Below are experts of layer 7 (counted from 0) of a mixture-of-experts language model. Rows are named router (the router's row for the expert), gate (a neuron's input weights, with its number), up (a neuron's input weights, with its number) and show model dimensions 0-159. Each number is 128 + 24 x the weight over its row's rms, rounded and kept within 0 to 255. Numbers have three digits each.
After each expert's rows: "gets" lists some tokens that make up at least twice as much of what it gets as of all text. This comes from a sample of Wikipedia text that the model never trained on. Tokens count by the router's weight.

# expert 24
router:129145155083132088170165076094089144141118143124117144130117116137090121094111130160114105153085142153129127126108158178118105134141127083145070168124165103081149120146110125154106101126157119106145122140122145120118161156083159102116078121161115137134173134131120118134124130125141133141156107133127084076108115143106156142135090136137129182100150119107119091090143154126077107136132105101140101126154158149117152135085119108119145130098169143112147124156118106129136128104160110
gate0:101165114145136116153178083140162122106122115109107143110120104137138127092121115197123143141109089140120104141170146146165079187139131166156147127136149113173120135138116111159148109093133122088119159134121073129124153131137154130131129124149118140094196125132115123134163164173107121169110119130128115125142121122121145119127108119161129118123123094083115172119114083152141112147162171140188091158106121127107149157113144137129099141135165084152134103112130141111119118134108143
up0:125148133134117137121091125172108104162122156143155131132154129104163145113156138144077118126135096079115141121120126128164122143100157100080110064088151173171132134142155096143118135121092094079128129152114124134168143132105122089110134143162101160132118113128095105117137179129122090110102105086115124128135157116130119102126161122180120127079167135079163134106133129132118158112130079127107130142172119119131122142130119111096129149142124110088160110149142115114097110091161097
gets: "k", " K", "ol", "ak", "ke", " M"

# expert 6
router:137157096075113131158111109114107112108118104161140119160161099133126109162146095142141085154109117102154143172149126146094137136119138154106166106122127088108156113123156150124101146186140095110148124153104167122159103153166103120093103171120131129093147144108139162118167117118154087143111176120150138142125090166170104119094135143118141168121152152120144138126119141123106094093161153166103156121154168106121130089089149128127143112121143132123152133112135148114137170124152082
gate1:115096112083159105096140121115131122124150151116145137177120128138143193130122112122104074096131096102140110195162157165094142128096123119150153083091116066113147130158127117149172154111122087121108126162091148123181121132106090155084146093117113080148172135134137109142170127135127120119091112114139139115134087131137128108119154143120138108132109140086110086166139131132119125136150144105152155154150129084127149108111146114120113104129129133129140150143124149129099122170141123
up1:118131108133168154143092157117188105138179120126139125093130072133112146140129083114164145138153134131109119124152144140171108121124150128141119134157123086145193114143075150140111098117151099174143090128132101090141121117152136149129130123139120165138164110171113113166139125124145097137135145113131171110139187138154137115140109182109094137163122103105104115122109103188095162122150137105129135116133147162090126124158119129143090088117135160131110169131119133122139105135147154
gets: " Ha", "ra", " who", " Na", "\n", " H"

# expert 43
router:086120109104106149148163117129083137133141173129118165116129095142156119132133066131156143144103135182130081132104118129138125086147134098125101129108121137134138144138155121103111142130148162071113121167113137090141087125164142136112125100103136167165103112144124135137157169148127144121145150125160124142125120114072123163148140129106147135159121097129122127114110140106122091157122146127071080131170162118083120132143141157122103176117147102172109120112138087095141181142138149
gate3:149140165158131121135136113148097098114154159147097119117145125143160108146093094111117116131138085116130114141096123153121087105160140086091099156130116135095126140141145096124141150126144148111126144124142146126118071145085089118159124136121159137170108119122134121149190114120126150140129092119173105116143174135171144155128127133101122150109088113173125096126110077145107127088120140117093102162139100132101129087067120105126135155150133116104132178132141122130146096097071157
up3:105171160098116098102145158149087117174131151114118126175120080120095110165132137113152167116145130100136146125100120151122091125152180123170154105146085108144121167124148157155096140160121156164082123158126157131133140121134098114131135175145121126152155140138109108148174091095134135112102128142119081094142098099120147165100118144119093135099110186153101151138154115096100129174134152105115134125120100153112143120112104140127121161141133107125155162134113106114128160120107097
gets: "p", "c", "cc", "f", "pt", "mp"

# expert 107
router:161128134131143143160142154145146114136129126112145143116134157150144148100125128124156131157131132120139113132125094104131116148118142125096099141150159116132113138154073164110104071135134134143123189116147150128063143103146092152142105117085131126104109124143131175159142124140137139137111167112127092165107096159114162146155163081118115179148126147089110106129138084156133094136175157121116162147156111138149090136116098129131160145117141100132063141160151133095092081128143164
gate0:117127141140134155125143131113139155167135156157089151109139145151131110119127151118116151138172142111114149136161134137120123116129118140124157100173100164110173092125152139133105098145158112099098105138130140154076134136135159109122162121135101094142114113130104160128138106184160102135098102136136111125098134156134101139113158124174112169114133134085178126131145130112166124112145144148118161086121132118121134133120086118118112114088054124151112161151077118194170099088162134
up0:108125127116129131112113127117130128089140154142135120140117075167145123154134130101138125136119123099121124155118152135140120093084151125111135083148116131151165124165088133127161109157114166095077118086147113101130158151148148148123120128167094164115096125119129165143140100136101144118109149164097146152139089153104175144184179102131143119138078106167130126129124151124163101167139147125122158117060103054105138126124126128160146107123100108140118105136083147162129131112131141
gets: " |", ";", "±", " ="

# expert 82
router:140105123079093117136120147117152142102100159103115092080130111154131153111160114105119134122126081127084162091157169127141121137076136125147163106156152137152109129095116146111149101141168093175117137160108133129155116112088132133125131133138129107166135146120125122089119142103127163189175086109125150099116129163172113125109097162114134128165162159133149095142166118131160170088109131115127115105172105153105124112137133166124122107109127123134135118180132108123133154102161118
gate0:164117167163133128118132135140096101132122099103151117106146098107121118117166115105101123170135121111088117117162087110154109102116145100139107139157184082114111164133183135094106080151167106184106175095145124146105117124100133140137163127118119120179136127141092158102106136096142136170152109094129137091111091120144160114179139151116111125139152125094135127097132136118164130105127147143155151142146141156120124173130122129145084129111147146154126150149164129143112099152160107
up0:091075139123136152140158152137178135114143141122107156131130189110093128118115070120146141166140124077123136137124123119104121144151147139132141159134130109109107131124108116099132161152102106116130142145159189171168150095130112164118086137125135122103144118142160127136172074146109105122159145119129163139131111139141125138129135098094113124146137138156130116101113190113136136142140099113116141116131125071099134098137135098139151086149141176131119136133099173157128191106084152
gets: " new", " own", " creat", " found", "ish", "present"

# expert 118
router:173120112147096136128169141129130117116153180151125159132114133119166154092121125131157119153136113118158157109096165164163151159144112097135149156117163109137134146161146099181167142112106149107152122094096153149170168149147141099098109146119127111112142122169132164148165149125128118136101096115142164152125110106120155101107102076115125119100144141097106123121122138096184138120100149162122163178111110098156111139160156161141150159141137115135108156146144146177145150139131139
gate0:093116102146076113147127143141146093150147130100117118121128114173174105123108103150142122132098135140124109139130109138118169119129131143127122109173096135155096122125081150140139109109127144097113127120100098164151105133147151111152154072144099149130110106148140121137163121110153130123119130153118165103117127121138156191158153142102155099119137113109095123106148106091109173132173191133105129152170100103123113136129145073140084104071086088147121165121117131110148123128084115
up0:101161118180149143144153122165125148136090123121127090152122072128090073100125106132131133128121126109127114129148139100117113119108137168111133113102122136134107135138188165144124166116153128139120129123144071146111109161143113163122146104109132110184193108152122088168179121129151081149143152106136124135129120146142097121135149138105147104125162095075111119135091173170119140136139087112174139130115149132164136113121101146122150135114130135126112064150148127125148105134140138
gets: ".", "–", "–1", "/", "°", ":"

# expert 62
router:094163098136128160155104118146153121074116153135177176136133105170147078123116139143146133140128154144108163128161159078095167164141092144152158133105178120118127119132126134125124142124065128120133123112099158115125122130147133114114131113141131143116126084113146166079116098152114100151130152123175124089105135105140112107154122111094136091129135148137143161129115136095102099111148127131129110114128141116171113139135139149080077086126077103122134165127162134079119148150122156
gate4:102106155149125143139117124142158115137156125143099132067110082129141144131116125102116126141145120134127128135163139130169146157094152118108094171119133155156129122201129101146103112131120137139110084147127144112140144101155076094144125128150192136145130105103138116090123127169086124138101129125191114091123113117117092161105096072083102120147143107100110133119091137093130159150162121115085111119112159113102142156127137148143137104117106119069141155095144116133133153145113128
up4:111128185168173094123111176108158119141101152129093108126121128107110151124122099151158119096152109148124153137149101169162118128161117152134100115148130148105090142111133142084141129075131156169148109125129146090111078144172112096069119077118146103138103137158125112114156103139158118113128149155125123163136104147123129138111133106096141139138129085142125131118172134121147109143110134121135125066105091120176156129157143115143153113101091104136158145096140115144121134078128155
gets: "man", " Man", "men", " member", " person", " author"

# expert 93
router:186113167135134132078103111155141136146126094164125130075173129081106137144121160123150131117159133165105098120124144094097110144119162105116114122103156124096144118145113105096085082129131135116150129119135112164148098123113113133122119165139121105124132153092102111122138159127140102146094164101109135142156146097075142108110171149097110140113155171146157130118148110115124104106167167137151149192129116139159150145155169118097143131186158134148129143149118145134154110155119133
gate0:109150138149115140096144148120117119143175120125143105147102123109136090129187116117103110102187168138126127105151128160111127136135149144116087144143138117102091123116135144105137115184127084124158064097144088149137101118119092146142148115123132117128106146092166137126134084117132097147167112134129135119150118120121173144070121097136125153126128177123140121175146140113095088131140161128137144137147179140201112090142121158112109135141122128114153151140104159174158115132139150
up0:129098156152122134119138091170134144125105139119105120129108191109122146132119132130122146082151170100132138096080104108157120107129150126110110120172101104107125097145130152161127127146102132121128111117119171135114137133113130131097129097125147118110149126154145151122139156131131159175141150144076118172139103135082146124114163115123173161125140144174134100118152095139163120145094168111161202147090104102101113121144154136136126144108134111118133143139125181121050142172132129
gets: "al", "ical", " Al", "ial", "ual", "ral"

# expert 11
router:130162114143184107147122119156106164112134159145126141133151141130100104184105121151131162079131133157168141111168095147138141097110139129109123127133095165153154100117118164107139093149125136135133100131124165127121122150144180116151105121158108133107080102122149155122096129136134137134134112118128137102128124178113162131139127150110149171171128139164085159148130129175147132097112096113142147124178145158135111142164187101138112087086138116152099105129127113131124062099110115
gate4:137111156105149095137122096103117150184103126130102127114128122185133094097144144162090144104172124154128095107158136115126119109119163124128104164102123089105075135175143101148195117147101096169129128125111104098108131156105165132106120120161134152107112097114140137146111130134113110109104138090149082078117151150122129119087151127138155126122148090127154132124100093120143150121092157109132124126172116161124095148171140097134104123168125148139114153140098133158118108097106107
up4:124119112140153097169162152107123137128129114118132132159135135133121092084107118162157134105142136169117113129120154125137131127138141157155149171147148135116116111116112155108082145066116127112114106079106142134103162147120106150117182092107112154122145103117121145133113128126128107160176101150076124063159106142116118084129131155155169113164120112138120123114151144076112108118158122134148133131104105099082102154106083126118087137150177122154155097162127094115121101106089134
gets: " |", ":", ";", " –", ");"

# expert 47
router:138134114120128078087168122102119117150131174114120081106105111105156116136112158150130124139108133137150139128117157148139111114095115111140140183094129145167148136130135068106176138123158139130140145063110108109173132130137170091120128085112133171133095197154113154157146127145146124109154090105080132137106125155082139091153131102138128120105108073113141137149125106164132093134104109147125116122107107117133134109158115122117145132106132097131138106100101095158080135130131117
gate0:124125162148151106136086079150149159123129109080115169106122133141087135119111108146085110098117119173104106120119086123142143161153139067160143138102144136100129116170117115109183154151131121143147150105131093151103090142140153090134124148121130120083152149130153089128161151140105116115130125114113098155106102105136125081129132111163145124117143129118090176118166139147117175115145132164163123140138130128132155146157125103109125101125130105097112134092066165107081128142146125
up0:149159135109143123158161124162199134147123141165116116132106168131146159084151123137080157132148147106143123134114116129152173169158141129118135108088115145149101131132081096134150094145149118137162120130108135154119158119142148148155108105113097129163145153133124130182110138115103137140147097157155081126100090156132113137105126109160146147114167136097115103131092133171114102107091139144064162130112104129134103094152125097113144097150138125108062118117155123130163151133113121
gets: "-", "c", "/", "–", "oc", "ac"

# expert 91
router:149175152145115105119118129109166156136161185142141128132098113114117095119107100071114138127127144159093164107126132150123105126160101128134129162110145132158117139110092153151137150107134139109125144111137130142149094100052089144112113153130119148124104130159096121116115154141138108172125127136118134129118061148113129085135122148153099139177152150110161133106099056123110106096110140123145105139156132133151172124132116146107116174100124150140121117155144080121110150120149185
gate0:134100175112126126113119167107163139118139138089181133187165140093128108103123126063132136114117115108122144125098159106092106124138150148163126116128087134173087111095129105108111120165053134124113127111119149132087152130118107130150129158110102097104124138094135125122084129132088145157105076130143154130132145141141146163172148138131109118152151155119119097129163085122107138117143140116104127128118130088102110134158131141105112114132126087094131117134152106083101165124104167
up0:138123163113157121086138138116107196124148145155135088137097143096166127161109089087119133133138116147121120094131127118104113109130147116126135127100115100140094120107107130116075111151120120125166154106127110137125136152153084109143103142099142132140142162140138129125152067101129113125149126110139175111090165120103167144166116114152155142146173133144170094130152076130142185103108107114143121113161153092095136100106162083141114126162114140101150138115140151071106124139113154
gets: "ist", "P", "\n", "log", "lect", " player"

# expert 1
router:111189138115114131118167154114126143149136136122111099169141130143144136143115121121107164125147126133116127125111122098093136132072082126174108118112135140106127103121155089133096128151179159129125119100174137149163147152157097156087151170127095098108123127167165121164133149126148132134100155107160142158134138159140130150118104167148101104109093118134183139077173088111121113133096121099094117104093111106163134109143124148132155144086125153131149121099105159165133117133145090
gate3:134136095132151116111139113112156095129164127126118109124136085112139118122156162115166137116128097104150139153154152104077126147165103135113134125125115161107124148179171096157124100168150149154086193107106103137138170156083137132097178116102120118123116172131135131099129121166130082119094168142110134124147131143151135147156117124156158125133123135125141104120165143127114104189070105160110098119156128156134153123120130145118175168125119088140132132088132130152113121120153164
up3:143118120074112134169175080135132117091114118097156091123125168127139122112137137145149109108136087140165145107149055104157126148134166113089149124097155114142081156130157147108114118189115171093166139110113161111154083112165164136147155132100167149117076119137118152136113119143139135124147121154090133131110141164146149105138170081121152128143138148102150117120127163109137126157113147150123119089113167153135132136145120109113115144124096154121137142112139115142149104118168121
gets: " I", " U", "I", " O", "U", "O"

# expert 96
router:141121131149129113147087091143111174105106129116120130137138132124133110094126130132137121137124151099077156149100071128147150157164097173104148116174103082160148126092102129141089124146131111132142131113136149087147085144179117120109142152097131186145158135109110108150091132155105153172138096121121127136126146146104147169108159087155146137121115153119136130078125145096174119101154110109154126116160120139114124105132121117094158130131109072143179137132144148112183125130116135
gate0:106113121148131158153117095173121164148165095114151108158146115094113107047126120121117088098156143130119116146158138148101155120138124124092095138129123124125127069134173159164124120126145130145128172122177105136120132097133084147104145136116151137122184151089129127132126126124106123120139108151157130143133087125093148108117128107125168128146119156145106132123142084054121110098121112140133163126129159123133179086072108120142149128151129090110143132124118103158141125174118119
up0:067093148105116165126123135075095132117134163111104133100125115127087142103117166153106120121099143141169096155156130145079116115108118152122125108118163095118106107131101162165086126110107053133117143154086123134134105117113104169112119143170104128129114148139119162127103144127118126122132131149094132112120108113111097131132097135141109113139172118138144145135160116154119127168115094091179143110098148092141140139146104198151131134099152123139104122107119186101149118134146150
gets: "am", "tor", "ctor", "um", "ster", " Am"

# expert 104
router:150117116138111173128131072086107148162160162104128124126146149130141147127123149151136137132132121179120143153116098154105110137166131140134133113127152103120126168087165160118089122130144158146147127101087126160118141173181128148151127132140140141122087126135078142177156122121135113130149119068136120154111163152118150158173160107135143101113164134164127140162140139161126138150172121119095119137137118159094159160144095152155115133106146138136161111117116150161113147148106056
gate0:074159127131172085127162154118089151136161096087129119135103129138111146118135135139155142116134119143153114127131065134131086141146131115140085112134181130132114158096146117086133126136141136127124149136125122154073102124143112147157120099152132141150157140142111121092116151131125143080116099151143179148149114152104132123097119137133157088140134133128141116136168159142161111130117124176153148154094111137095114174160157137146073110128104126140143092104114120134147092175112061
up0:144162161169131175160135127101180131090173149156075140122119091114123116108135116090084090095142136129141100133132169061142099122130166173107090116101143132123089167127136134134111093106147125181142174120103104138129113156158134131099167099120131103140113141123126126148116151156133137142142110137147117143129095143108136133162132123144146116140127114143109130085151131101113126126143139124137154123151148117133135122143119100146154137083102130143111127139177097193161159087158109
gets: "b", "st", "f", "ab", " B", " f"

# expert 70
router:125115121118086146105174137142160133141144153086104106149135149087095088104151159152116145143116108105116118135172139120102133128138100142117091146115148119140102123127137076108104137117151134095152108129123149153142140088126162126104115126147105154107118140127137153104075144097157075163153157093123127131134106153148100131112086090140103155124117140118169120094119144092123137084120153093146144189161099146152115140118120087130095072093126087125137104123125139158096153144088136
gate0:123154108127138123184161132161129184186120147160118125156097152112152089102134163118101152143125090127133155113144119148142101128122177098170168141121162154107096117115112136115105158137121137092140149158113176139127140124159134089127099146120126114146174149148091110160094132133092160142117110163157099114123095135148116155091085131136117107167150132117164138142157133107131135135121146119112131165114103150116150178122081134130124164121136086148112137116109127172108142128108087
up0:116118145107096097162149125109131188144140098160118115111092125108111111095128132114161124130149141138113123121112094128154105142125133127161131114072119153126146163120107127105140110110123109098114141130116160122165126127052089132152094142175083143121090123155102144177106134119102073139104135120165158124161136120159108123081122131112094165109150124097128098162109133130114099124126120134134141132120123063144111133117113104084124153105100140138133169161121126143082116113116190
gets: "ar", " Ar", "\n", " War", " /", "^{"

# expert 83
router:097140079098108131154117110126130108080133135165092119163149124132116113156140107164166117143106145093108110114093145092111120173137111114151148102140132079101116096089143116154101119075165149124157135123119132117159104147140124134135120159152106162115120111131127123104116155078146102116171155129167151128106153132097096092173101130112144141100168163148102142107109146096138108132090111138151118091141091150157097090118129169092153159107154143137149100118150114124136161103148117
gate0:121126145131116109185104144124119146168130147097116129174098100085062102127075130091086107103133123160121113125154112100155134097134143113092124119133119121166115151130097128132156123096118132143119127134086092101132166105137112130116151133079130132118112106093087149100127139113140100141100134132098090094135110145121126124125147081125116079169183109130118113128065140158169127076119162141111108151109117114087140114117179129133152131142125156141089125100108101121133121129123135
up0:141145120118112135084089148127133121115119139121168155116176118135113149082135120133131107147166123141124108126118155139126129097113130113103156121119066087141161144141115075160177127124115101150141114139109136137108149095112131100107110168128145114166118118123131081108158116082156113109144123143150120139070129106100117120137103086131112087125130120175115088140101146166193154128065123111122116086167125132124136150122150124125091113106104165142154131126133107090092090137100150
gets: "s", " the", " his", " ", "|", " its"

# expert 94
router:131113099144118106143128143134113146166139124152098099096108146114128124152138116111086096101073132177111110135086122142121145154112102176107083094103131119099126147144136178099110086119119145121116109151142132108168146114144102138150086150109097164131118089135120141127164118124156172169177119146159138090122160132104157119136115106102093141127139136109107113104157155123079120106114092080156110152137092081122146133132128149116114156101177109099132106121126169105139097123113121
gate0:106112164142115138134141118140100145186133143100163131113095099143139140112122092131086145124095124161109144139164169131139102147122197150131109152118122152133128127114110121142104070103090123159095073170141122100096146121141122114118117127119129117123113080141105154113120122160120181170097108125153158130106136147132128110167122088158111146150143101076137178108138112140116132124121135102114133126123104123100150115166160107099125116112098143132118119119141175101138058105090123
up0:168155163126125112117102135095118102166140172114107130143136123141110143128132133169119119173213131142100092131120160103126098128101119129098146131120111112129164123119153118095160135122104129141116154108145191132116137121135127119135148123128156151138075099093100134128110093129109138092127130131155131126147128154127142141110145082104119109121119136136148130133067123179128157092135118131154133116125132196140155155114163166131099131196124139143149150142105103057131112093134115
gets: "ph", "cu", "ol", "vol", "um", "f"

# expert 56
router:119125157095113127156105105154155127126108104104072102173158095120111147141131102142150110140121115110135122129170086093117131154098099126127172107097158117154144105147142106135104138100107161129142157123132138133145137096141111141115107164145167123106134147102102165119091120086145101116158186136118120105106137144075112083111134145153129086142107108111131147119132148201107098137141147056130137084145127144137152121149165105101101157131147107109140123108129138127163115168121107
gate1:141109160130117162139116119132119133154141073113136104146136095133129091092136153150121116092113118174157142086133089137105148137139178162110153132110171134133145128180130158119117112132143153111135103101157133117110087098124151166101127159098160129147097154149113090152069166134116145121132162111098129166178101140144145140128162127125133094105130066082116125131123130127171164132108099125129120111142135141142128154126132126117110148100175106101151143051137109134109111133138134
up1:138142132155142132134096112138118126157095104103112111084121135135166102153159123127153167129136080114117144133092098132122070100108105114137117127064125151131077114148101099130153144112178142153133100142117136116099135077153115092098147126142114107152171121147129122164102152161154135134117110199157131076070124122143110120138128147082105137130102118138093159123130149141133128141088148124149148114117117130126142121110168137131143099123100089110128165174151140123142135091163138
gets: "ra", "\n", " Ra", "va", "la", "ran"

# expert 4
router:123137147188116084121113146136134107103095083084167134122099124125092081154120097135164159078107162104114135127142114134114097131120131121101149109129126140105127140117102076173116141139134125101131112160125121134148092130088126124111127159125164102138155128154133111162085162139090119128116119121121136110170112124171093096114099085120163123106152119155153136158113117139156166094179094107129158150137098148109164147158160152161098117113110115093111131135146154090150148145133126
gate2:098140162119137137180114141108137107095113094085149091084093075107128135130158072110164146118125144111131131167087135148148091116148138133131153093113153162133076088156136123106168140116161102132153151140205139134121135127117127150165102125159102146125133162155107164136131126095116155156168125161149127086163119124153132112143116108142123097121100102141132143158115149100141119154149124132141160139145105135151144123111145128212137145146142135121121119149157129124131115126116101
up2:123165145131144122089148132091092136135131157136175094121129110145119098089104106121164127153142117123121115157123119097160137097137148131149128143153098099125103121151127119139126120172102136143155167148128101111127112130176094141113124166153130096139109131126123133191076148105144107091117170114136128084113080163087111112195108108108137144072118115123132080108137117070142133120140128114107116135161124122133110155106127143118144128113153135139069148096128090125173125155160132
gets: " team", " game", " film", " show", " group", " event"

# expert 66
router:144116090107095147139121094122122184122139081141145126139119129155107150126129156136156161091115131117109096123101146113140174144123119129155096133140110114177148101109111140116086146077142172121119125164070148119119148110167104075101134124122113100112120116099126121114141143165152109136164107098134141140114095150097121129089090148160137121088157145137115161133123171141107090123123129193080153128159161142149107099085096141129123126141125138117145113137119176115111150098152112
gate0:091117161169110150101090116133143111161108098107099112135144118110134110111108134114133141132108129092153092141159182084165151103125147110139115114122144140128138120092099118159136111159082147133096135106156138123151078151162153159111168140124089083119099130126102090110109123131141108126147102154117122153146157088150118153120108147129137117112147158106105156125156139133115141102129127128182116108120093106088112151093140139132094102165113071162123168168145141109109103119077097
up0:165135144100160130150133136123151114103129115168123150074115145124112109146120131146109130097142133112111129101108103149107117115132107125104142155129099096097127116148162114106125121150174139106175114147117178136095137133127148107136121153137130123118129111130172182123117104151121110098097170115093159170113174136143175146105094082140118123182069130119124125088118153152078166171113156125137149109147162146092133113105137140154119131091116174098109118108128111118115144091116176
gets: " |", ";", "---|---|---|---|", " However", ");", " much"

# expert 9
router:133151140186104130133111126152143098090151152123104104136104160144128098145137100129138075106148155143113160162142129096138164128143145092140119171146117144081121134114155150089166125131113123174148120120160123077076127118086158096117154159168108146145127111128134119159112149140161116131113137135141143175102161091099136128127126115154114103129125127071135111085107128121158123135088156113117141120122153109100125105102131081125093132126136161104074117178113114150115139086140105
gate4:118105157124194129086128117141100127141110142098152139135143147131128162146156162124150124104161130098171096158137142094119115113079107147133122173135117156123130133106157169133140105124101092153138118083150121124131143118095110148120121092107143101159121131109114121156171094087078149126161160163121133110162145127147149087125165114107127128149137081140131098150115136133150127110108166114094108160109087105157101169142137107077118108141121125139146168090150103128118117111159078
up4:136173159130124098134129144125097085143190121130137143140104087066129101073133168122176150110131117074137139144141106156120131169157167124128147142135160160154140121150124113101128145101126139157128113068128145142144097127146135117119115104115134135134148172136107087118121148148093127144130126132141100143118131155169129170092122175117151109101123153123162162105152120133130092125139196095137135126111084134118165092088134113138125137132150136130118097123103156102110123160141160
gets: " 19", "==", "===", " 18", "–19", "19"

# expert 40
router:138133161114111099096118162098082140097108128148150138116095155149108144109102097142150089137184163103115144091116158114180111132164130130125154147110083129111162099127098161151147118171146122109152163099126154117134087168140099155090114117137134156133151137123126147178118163147172146145099141094114144123159081140146140138159103149141146086147156136128113121117137129118171120140112101163133104088150102118139107141154096123154123133137127137106167122111094116136084143174139133
gate3:113120154127134119085056168129142130177094118136115075100123095112154146141105104135140144160145094115144127124092111103136121135123104154125117172130114116138097097148105118113144121105127165178112129139138147112098075116136084135125112110136153102089153136164098127153103127194141121108157154096147091131131124113131131105141137119127132134108122098096113102107071127168136121161127140175131090119155080104134134137133129085132126161167133144123110117094107100102099137161135151
up3:131147189097135156132150118122098108139128113149148183157134104156110143134164102123133138106146135114131101100150112128084120094109132103117192140133126132133135134104107121133130108152107137150107135087140067082112122104130117095134079145165122125119139123136175098124107128065108162122147125100144134104132133116113174161129130172168138100137143133117154139134117054142152156150169138163128111131127135157148109152119113117166126104145154094164170143132130089136112142138114166
gets: "S", "C", "R", "T", "F", "N"

# expert 110
router:100118103085139098153132146165123126084116140164139116095141139066077150151151103166114129144155145153118115115144125087138127152141084135114111125157122103119119067140134118213116093117143112160109132121139107137165147122118126119116091123137117163106118105145159142095105128111154104135138107111139137142173099156112148168116102131109118144123150114111110116131119116109141129133117169128200125144097137147162160104126185101100123109125107102101147114111163146157137136093123102
gate0:131094082128168132158095124148125146147124116086171117154136163116085163123153133131132134118124134119102120149186107129135089157086156103159116150124087107139109103172139078144138135120123130106089122156126129143101162138134155153177182128115133084154141148101114109150108111105134195144150094146131119145163156127117147119149139122147128141135104100133119096139160117109145113134105090135150150088122129099116094113189140126147117166119121160108108150096107102106092114116143149
up0:113139089150113086133191166129145128140127132154121114079138135180077142115131107143146123153167129128110186114138091149140158128127141103138103155163133129170127114157128116167145141100110140128082127158112107124120113112147133137154156127111115127128135138133116126176135113106119114143130138122118123157144113176118148164111102143124105119138142090108188099160125122124163069116107103084153152081193131128102129113140104153114156116076136155132175116113126120084137123129130139
gets: "us", "able", "ous", "ed", " plan", "ible"

# expert 5
router:137161124118105177114140114109167121127116154128108074117163190143101146086119070152109185146134139137099089142108128143155158102132096103135103127163126125140118146115123119170112098109150125072141146119172097150162142090123106116113145109128109150155134152138127166089133099125131119135112122120093083134098165091118084138137122147128091134139168114110116143114151147146098097137147100177117123098140095138133095122140110134134119152156131176159137125132143118108116112125139179
gate5:104150177127112164167083137126143143126138149127096128160150092184112118142156143153125119111103095136138149124167111127195090109134126132099150150138128168158125142120128132128088143150113123132111120144178100168182079126116155096090141161153141133171110167130144110102135125127127130110113155118135139132136146103106113121109129149113149136151179128106148177158140148178139136132172157147105096150101129101143142156125101124109144115109151127099173134092095126135092128161146142
up5:159116100130177138151122155105133110139075096130157111128111082095115129197093083118132091136148151094100107125147113098083135116121102119184139105140151138144142180124150137115138109090127159154153147103129158127110109117156135138148127119122112142139148127131124130132090122115119125124113129125142157132128128133141119134194093089128079121113063105099134127121143166116127175117129113100141127151149182112162106161131119114103117087099148091155124132133157139118122160106084134
gets: "ur", "s", "our", "at", "udi", "ent"

# expert 74
router:114106099140130152138137118103141139161137114130091139158108113136099115127206156083129130122092104136130104093102107123123108134126166133124151144131143137134147107092142138136124148150173170148135117129088130117120152158146119118139140097153124159118109130158117109135139118131158103175104169089125135112185146125094129141126138145138104129131131166180105104086099175129088145122098149114098143102177094137125122123198133159108153128087113076124145096124155124094141166122152140
gate0:127133114103096131133034135155117143152148145121121129143132129166068125102132136130136126140147111127154118104097099140112097089106115154130148145128153184115080142103107089117114136119167106125115147139149139148123121137098116108108099119116112117115100131148141152170160134083107141108089126096129083062132140098176133101134144097114107120106101120130133120125156127165181129139160157138136135128137109104145195141139091096111158141115115118153120154155133174144111126108109143
up0:114130122101089140130160075132138126103175114160137164081115094113129129140115119169163121095139147130080104128143137140131124158136097091155116143144143141126114114147128108122154146124133129116084142163123113112158127128137142093115096151144156115123107152146094173133130147171175154105161122107130098176120125170111079153141093095119118102070090114148128129119115091127136139118130133130096122154115129085111122096162110097147131055120138123118117131086136159144175111167139139
gets: ";", " and", ");", "′", "\n", ","

# expert 3
router:167164083137119184114181107150126142108170174141134141082151113142167127132117138139137104161124132103137113086106121159105144101140151122157128135086125141132119158120107125064130116095152136164134111131126104120121152156136109105132122096162155138108116088117138152116146129137124147082145134092127148079103113082146080150115170133126132107104126156116117107120130115158139165131157134087147137151124093133145080135114157120120100154087146125131155109093102126115137175110144176
gate4:172148112140138141101148113156143178118163133120126134119075120137126136116121151066081081141135127118137195119163161099167136143126172136117131116073126121095110103120170104158119189164161151157103117111136159152147134122134113125123119124155121112095116132122138141149125106134143126107150134123142101130157106138142108122132094108130123133170133089129129105165164147094126127111108132127087127132115111129079106173132091122165135169155147147138111132148082117112132127156086173
up4:156127131132115133102116132104155119075152145084110145083153105125188149111146128095145121137095116089085115131172129100129098123133127148132118165128124140094071138115104123117127104114142121117085137140166142182119112172100110120157145135111130112155141117146147132165158191070142146166139172132141107151118104119141098118144150111140128180156124112105130134098136179161118155118128120098086128161132082125118145150153164132091119147130148149107117113154100134133137147115110144
gets: "g", "v", "go", "ig", "ag", "ber"

# expert 90
router:134124148134148131130152137169119096125119154050144110095101161143154101079135113145137131125111101108152155118175100141142113091103136134090152142099112167124163135177107111137148140134121121153117131111106157138130106148126146122153135105126135110120113125137122132134106118134131129158138116123138127144117103085137151128094165105101109106164129134132107145112120115118155178128174162135127144178101116089136157164132179118177137140163114143151133201132091142152131050113119112
gate0:121156135110125099130144137126105098142142139148138109094153148136139119126086135140117086114172176139113162092141091126155135121106130103112138182101069146159137156114160115126148126121106143204128137107147136087114122091150145123150144106171106135123088157133133115119138119105156120150099179138119105131159140118169124076138160144099095115125129147167105115130114167111118123105142161173171124103150142104141149116085145122121117096119135130114124129176134128107177111162097160
up0:144173127128142081101105122139122141115111094169131126139155126112106102098131141083119143122122096078154125142133098149131165077125110125113069169123145107118145120125123110133107123124142129132136124142108139104137079154134105124121112137111106109111134119108164124166102147119087086103155151175145149113114130114135135103173125089174158170156127142128136103160143139110158142163117143114135130141170105111151101090100133110128154158109098159083207131150138131139144083136111168
gets: ".", ").", "\"", "?", "”", " =="